Experts of a small language model.
Training: a variant of Adam for the experts, 8387 steps.
Below are experts of layer 3 (counted from 0) of a mixture-of-experts language model. Rows are named router (the router's row for the expert), up (a neuron's input weights, with its number), down (a neuron's output weights, with its number) and show model dimensions 0-159. Each number is 200 + 20 x the weight over its row's rms, rounded and kept within 0 to 999.
After each expert's rows: a language model's description of what the expert responds to; "comes after" lists some tokens at least twice as common just before its tokens as in all text. This comes from a sample of Wikipedia text that the model never trained on. Tokens count by the router's weight.

# expert 11
router,212,205,217,206,209,208,209,200,211,193,219,203,208,190,212,184,207,193,222,240,223,227,218,212,191,245,175,202,218,196,221,208,209,209,162,209,229,233,192,199,187,157,237,204,212,187,214,199,170,198,210,216,228,233,177,204,193,217,243,164,211,220,218,194,214,223,167,164,192,234,186,214,194,232,200,184,216,215,198,181,207,210,208,218,191,192,212,202,173,189,190,179,174,218,217,242,200,195,206,154,182,194,201,203,193,237,216,199,172,207,229,205,174,198,160,212,183,201,233,221,212,198,207,179,210,174,206,212,200,186,140,208,167,187,223,213,175,177,175,196,157,212,187,199,182,186,196,220,209,204,161,185,218,180,194,172,226,210,190,210
up2,192,224,227,185,178,227,208,209,180,209,227,178,218,204,199,192,204,204,187,185,219,223,214,184,155,176,149,208,185,199,179,144,188,197,191,222,243,205,215,188,178,180,231,214,206,205,175,209,194,206,193,178,234,211,243,200,237,191,221,189,183,230,181,239,179,205,164,194,187,206,209,210,170,212,203,210,179,197,187,200,188,233,199,190,194,187,210,153,185,205,179,216,214,214,190,221,228,185,213,223,235,195,164,205,191,199,217,208,210,216,199,164,198,221,197,228,168,195,193,193,236,194,216,166,204,228,217,207,198,175,190,222,187,215,180,210,209,167,187,199,206,168,171,185,192,221,233,187,194,172,206,170,213,189,218,182,216,171,191,209
down2,190,158,174,205,226,186,153,201,195,238,194,182,201,188,193,217,207,175,221,190,198,182,175,198,228,217,221,209,203,185,208,186,187,214,195,191,207,180,199,200,198,191,182,164,178,220,203,207,186,171,191,201,198,166,183,165,198,223,199,236,193,209,198,218,186,200,219,221,209,210,232,243,217,197,196,212,189,204,224,208,213,204,214,179,205,232,201,215,213,164,227,156,196,162,166,224,206,197,164,207,182,206,186,222,205,187,186,219,235,181,195,194,213,189,218,210,219,193,207,179,233,173,210,244,202,217,201,187,209,211,192,169,208,156,249,149,210,192,215,186,181,244,207,178,217,215,200,161,222,204,212,168,178,184,189,201,211,198,211,206
Whole numbers with a leading space that begin a value: dates, counts and table cells, such as on 4 September, use 8 airbases, W 27–17.
comes after: " |", "|", " on", " (age", ":", " 1,"

# expert 47
router,219,199,193,208,222,221,242,220,209,185,221,192,203,198,197,208,204,184,199,195,244,210,221,201,160,233,211,208,239,184,261,192,219,183,199,202,241,215,232,190,215,147,224,190,187,207,212,210,209,228,210,218,222,225,211,176,192,221,224,153,207,186,172,199,212,209,198,164,201,196,185,219,221,204,215,213,194,227,179,216,231,204,217,236,169,195,203,196,208,228,178,182,200,205,204,218,214,180,211,145,215,193,213,188,199,244,218,188,175,183,182,172,181,174,207,219,195,195,213,220,204,217,184,212,211,184,224,181,209,196,183,240,199,207,185,202,199,192,190,197,153,205,191,198,207,234,194,195,220,203,162,172,198,195,209,198,194,240,204,191
up2,189,183,223,198,217,224,204,199,200,201,195,150,157,176,224,199,230,223,180,208,209,197,194,195,200,195,168,219,212,195,193,193,254,246,195,209,208,195,180,218,189,205,214,228,190,175,168,213,180,209,197,203,192,200,182,184,187,210,174,195,174,216,205,232,189,163,174,207,236,234,167,224,231,203,199,197,176,208,199,210,190,179,181,202,226,225,227,188,205,208,191,217,200,188,229,210,156,199,164,204,197,193,173,217,203,201,212,215,197,212,225,203,225,187,199,175,202,204,190,159,199,230,217,193,203,188,216,259,217,188,215,158,214,197,196,238,212,184,192,225,173,223,216,199,199,191,151,180,208,204,184,213,232,199,172,190,235,202,187,218
down2,191,180,204,182,227,166,182,224,193,235,203,179,196,186,214,194,219,214,183,185,152,226,229,187,210,190,200,191,188,202,223,227,170,220,197,199,213,229,222,205,205,213,204,185,212,175,215,169,238,195,198,185,196,176,236,171,199,243,208,219,179,215,211,205,183,152,185,216,235,202,215,168,177,228,197,197,192,192,207,198,190,197,203,189,200,204,196,213,198,186,212,232,208,195,197,213,220,199,193,171,184,206,189,195,238,197,207,189,190,195,184,171,192,170,179,181,219,187,173,188,252,188,233,193,203,217,165,139,208,152,200,156,191,208,180,219,229,167,216,196,173,213,206,218,202,218,195,217,217,219,176,223,194,204,206,218,198,183,210,230
Cell-separator pipes and small numbers in sports statistics and league tables, such as | 13 | 9 | 29 |, 0;, —;, 1–1;.
comes after: " |", " 0", " 1", " 2", " 3", " —"

# expert 42
router,212,181,214,220,188,211,212,193,217,196,211,192,209,211,236,227,222,177,186,213,202,178,188,223,196,246,190,195,207,189,224,206,200,236,185,221,243,214,190,204,188,152,212,179,226,214,193,236,158,213,215,265,220,218,179,169,180,211,210,173,211,197,215,212,178,209,192,152,212,218,204,206,200,227,201,162,216,187,207,195,217,197,205,218,197,179,202,203,195,202,184,196,233,224,218,191,206,217,200,168,195,175,187,210,159,248,217,183,162,173,192,170,191,177,196,210,192,218,217,213,201,199,215,200,219,213,206,184,185,208,172,222,147,213,184,185,202,201,202,186,158,206,182,163,196,183,196,211,195,188,186,181,199,211,188,177,221,229,187,192
up2,199,226,232,220,197,194,211,218,208,182,198,162,192,191,190,157,221,195,181,199,236,184,191,173,193,198,175,217,195,207,223,192,186,211,181,188,227,233,206,200,200,178,239,201,193,196,184,173,212,191,167,220,186,212,210,202,196,232,204,193,196,192,202,202,222,176,182,159,179,203,178,214,186,219,198,198,221,207,166,206,194,210,173,153,174,219,173,186,167,200,170,183,212,219,184,193,196,151,193,186,179,190,214,191,173,189,169,209,197,191,188,203,203,177,229,195,241,213,211,215,194,188,210,182,213,223,202,181,171,198,201,178,217,237,192,186,193,205,209,193,179,179,181,166,200,182,130,220,190,181,188,199,221,218,215,186,191,192,269,202
down2,195,179,213,177,204,209,210,178,189,166,194,198,206,199,211,194,243,194,216,214,175,216,232,169,215,164,204,215,196,230,180,214,201,208,209,192,238,206,200,211,184,194,176,222,202,149,217,187,209,151,209,169,181,158,202,204,233,208,210,218,177,181,216,195,200,198,197,196,201,206,200,167,198,220,216,210,187,180,214,171,204,229,180,160,189,211,195,196,207,203,194,230,225,268,184,196,168,213,216,203,212,231,209,193,175,203,205,203,213,208,170,229,197,182,195,188,209,181,190,226,191,172,204,183,196,224,208,184,208,230,193,225,211,183,183,210,216,223,202,201,212,218,217,256,211,162,228,214,155,188,217,210,207,225,197,239,209,179,178,197
Single capital letters that begin split surnames and proper nouns, often in lists and tables, such as F(rost), H(ocker), K(ou).
comes after: " |", "-", ":", " of", " by", ","

# expert 36
router,239,198,188,234,212,208,205,208,202,206,223,202,190,217,212,210,198,177,210,199,246,191,214,216,168,232,183,177,222,195,214,185,200,177,201,209,238,211,237,202,191,165,209,201,187,212,201,208,180,200,191,204,212,234,169,180,205,210,215,167,201,235,190,225,180,228,199,184,184,187,213,249,196,195,212,195,221,227,186,186,217,179,228,203,174,234,223,205,196,224,190,220,195,193,205,237,186,214,202,160,199,185,184,216,168,231,216,172,172,225,198,216,218,224,216,191,183,205,244,215,228,220,192,230,206,163,231,185,190,204,173,210,185,203,211,201,206,205,206,175,177,203,168,166,149,183,181,182,223,190,177,176,172,221,194,184,213,211,219,211
up2,219,185,203,183,207,212,203,213,164,202,242,195,215,228,208,198,187,191,178,189,209,203,195,244,176,182,177,154,151,223,167,208,176,208,176,225,221,202,189,175,176,192,201,180,155,176,185,188,193,193,199,186,215,201,180,201,163,174,212,218,215,200,160,214,194,231,195,203,201,216,232,203,194,201,191,227,200,204,161,187,197,201,201,222,150,217,182,198,208,194,170,222,194,179,264,208,200,204,178,200,204,189,216,228,179,171,207,191,160,209,217,217,206,205,178,182,197,215,227,207,226,229,199,206,203,196,217,193,185,178,174,208,175,181,204,185,204,185,194,164,181,230,217,185,187,200,206,195,221,207,206,192,211,243,188,182,227,232,213,228
down2,205,187,175,175,192,192,230,195,217,198,194,176,217,226,215,214,200,208,199,217,193,203,203,178,206,194,219,209,157,183,212,179,192,203,198,221,190,198,179,210,216,180,212,194,196,188,214,181,230,189,213,172,189,168,226,173,193,214,223,263,195,221,207,207,199,198,211,205,219,140,155,258,219,171,223,191,202,220,176,197,179,223,227,198,210,214,208,218,200,176,205,207,142,216,199,188,218,219,193,241,172,190,207,226,167,159,179,192,212,244,216,217,187,211,218,181,217,204,173,229,199,169,187,188,197,183,202,203,169,189,185,169,231,191,198,190,182,221,210,204,206,227,180,202,178,182,182,184,210,209,183,171,199,194,185,192,197,187,184,217
Four-digit years, mostly 2010s–2020s, after in, of, or table bars, such as In 2012, end of 2014, 1962–63.
comes after: " in", "|", " In", "In", " the", " November"

# expert 31
router,211,168,180,204,214,206,193,176,215,231,218,184,193,191,194,209,186,175,173,207,210,213,191,214,171,258,199,184,206,205,212,157,210,204,170,184,233,235,204,223,186,166,197,167,196,207,189,199,186,233,201,224,210,222,208,180,186,216,206,160,225,211,205,221,172,204,184,169,193,214,185,220,215,212,169,228,190,192,195,205,204,197,217,170,189,213,214,193,211,219,188,218,193,219,193,198,181,171,207,170,174,202,216,193,153,215,215,182,159,208,202,173,188,208,202,210,201,238,232,230,239,196,204,195,182,197,198,218,187,216,140,213,222,172,195,222,188,193,205,185,174,216,191,189,209,192,197,209,255,216,177,188,200,207,183,185,220,199,246,186
up2,245,222,170,200,194,222,220,190,218,198,200,184,211,171,201,217,212,162,178,181,206,173,217,186,179,238,197,186,240,194,210,196,210,205,174,223,225,238,193,204,225,203,227,210,196,218,187,198,180,181,225,208,201,216,219,189,202,179,197,192,226,162,211,183,221,228,174,182,192,186,182,244,226,237,183,193,193,248,214,198,224,170,220,169,200,190,246,183,196,194,190,186,227,220,174,205,228,233,198,161,205,191,216,173,163,224,207,195,206,211,220,195,181,196,230,199,241,217,200,236,234,184,179,195,205,210,188,191,176,209,176,203,194,184,181,228,175,201,200,189,176,190,169,215,205,165,197,203,231,180,199,201,194,198,209,190,208,211,202,184
down2,173,170,198,189,207,179,201,212,207,230,215,158,195,228,217,217,213,167,179,160,202,177,205,204,215,195,231,220,193,190,174,198,216,184,205,204,179,193,194,209,203,189,191,252,197,213,201,174,192,198,221,208,213,211,217,191,233,193,196,174,234,220,187,226,227,229,194,210,229,178,214,161,195,191,172,158,175,189,212,208,207,256,181,217,194,204,155,226,206,216,180,200,226,217,180,216,175,204,191,225,181,193,207,218,183,236,193,202,189,211,209,202,205,187,211,201,222,208,165,208,217,231,168,228,202,198,183,204,205,225,203,148,191,202,214,188,192,210,231,185,232,206,207,165,163,192,199,185,219,164,227,211,190,173,217,192,184,200,183,178
The = opening a new article title after a list ends, plus starts of abstract nouns and adjectives such as organiz, such, public, medical, sculpt.
comes after: " the", " of", " for", " in", "-", " as"

# expert 14
router,221,170,206,229,236,211,189,177,227,209,231,187,208,189,192,212,181,174,168,213,216,209,225,222,171,251,175,188,230,173,222,197,187,186,206,211,230,216,209,217,197,189,186,220,184,202,190,196,192,226,205,214,216,255,196,194,192,221,204,145,209,225,213,227,191,228,199,185,195,228,183,220,225,203,189,196,221,204,196,232,219,192,191,209,189,202,195,199,195,203,207,229,213,184,210,214,174,193,180,190,200,197,218,246,145,221,218,182,151,197,177,178,192,210,167,223,192,179,193,226,223,194,211,205,224,185,225,220,167,177,191,211,210,213,198,179,184,201,207,171,191,207,202,185,191,197,207,219,211,245,183,197,211,220,205,178,224,212,222,162
up2,211,205,190,199,213,200,197,187,196,237,241,177,204,186,219,213,190,217,196,198,174,183,216,206,219,220,192,199,202,237,186,184,246,210,207,210,205,217,202,189,202,193,175,200,186,189,185,206,202,208,182,193,202,188,199,190,188,220,228,196,226,223,194,214,233,200,218,176,202,215,178,214,202,234,148,203,170,239,209,199,250,204,192,203,197,231,155,193,211,215,227,206,209,211,240,219,203,206,209,206,171,179,202,223,197,211,211,215,157,214,184,204,195,227,186,169,167,190,196,151,221,190,214,189,199,181,243,176,194,193,184,213,212,190,173,220,185,219,197,200,154,226,234,189,237,206,205,238,166,205,182,187,224,155,212,217,197,216,228,197
down2,208,209,227,210,220,229,216,209,218,234,206,203,180,195,193,197,186,247,211,199,195,189,202,191,192,183,211,180,202,213,215,201,177,162,236,211,197,198,226,243,213,221,183,212,207,230,199,171,215,179,172,159,216,195,227,193,226,194,212,252,212,208,191,222,190,210,201,177,224,186,179,188,228,173,219,210,133,201,189,199,183,185,208,153,212,246,181,212,205,203,224,183,215,186,201,192,195,190,185,256,215,188,179,201,219,193,177,203,214,185,189,194,224,208,155,199,202,181,210,200,213,189,178,189,167,217,202,179,175,209,187,208,215,230,195,219,174,192,193,184,214,213,199,211,211,253,186,217,189,197,178,220,212,203,212,222,183,220,177,220
Common nouns and noun stems right after the, a, of, such as rest, head, land, staff, lives, men, often followed by of.
comes after: " the", " a", " of", "'s", " with", " their"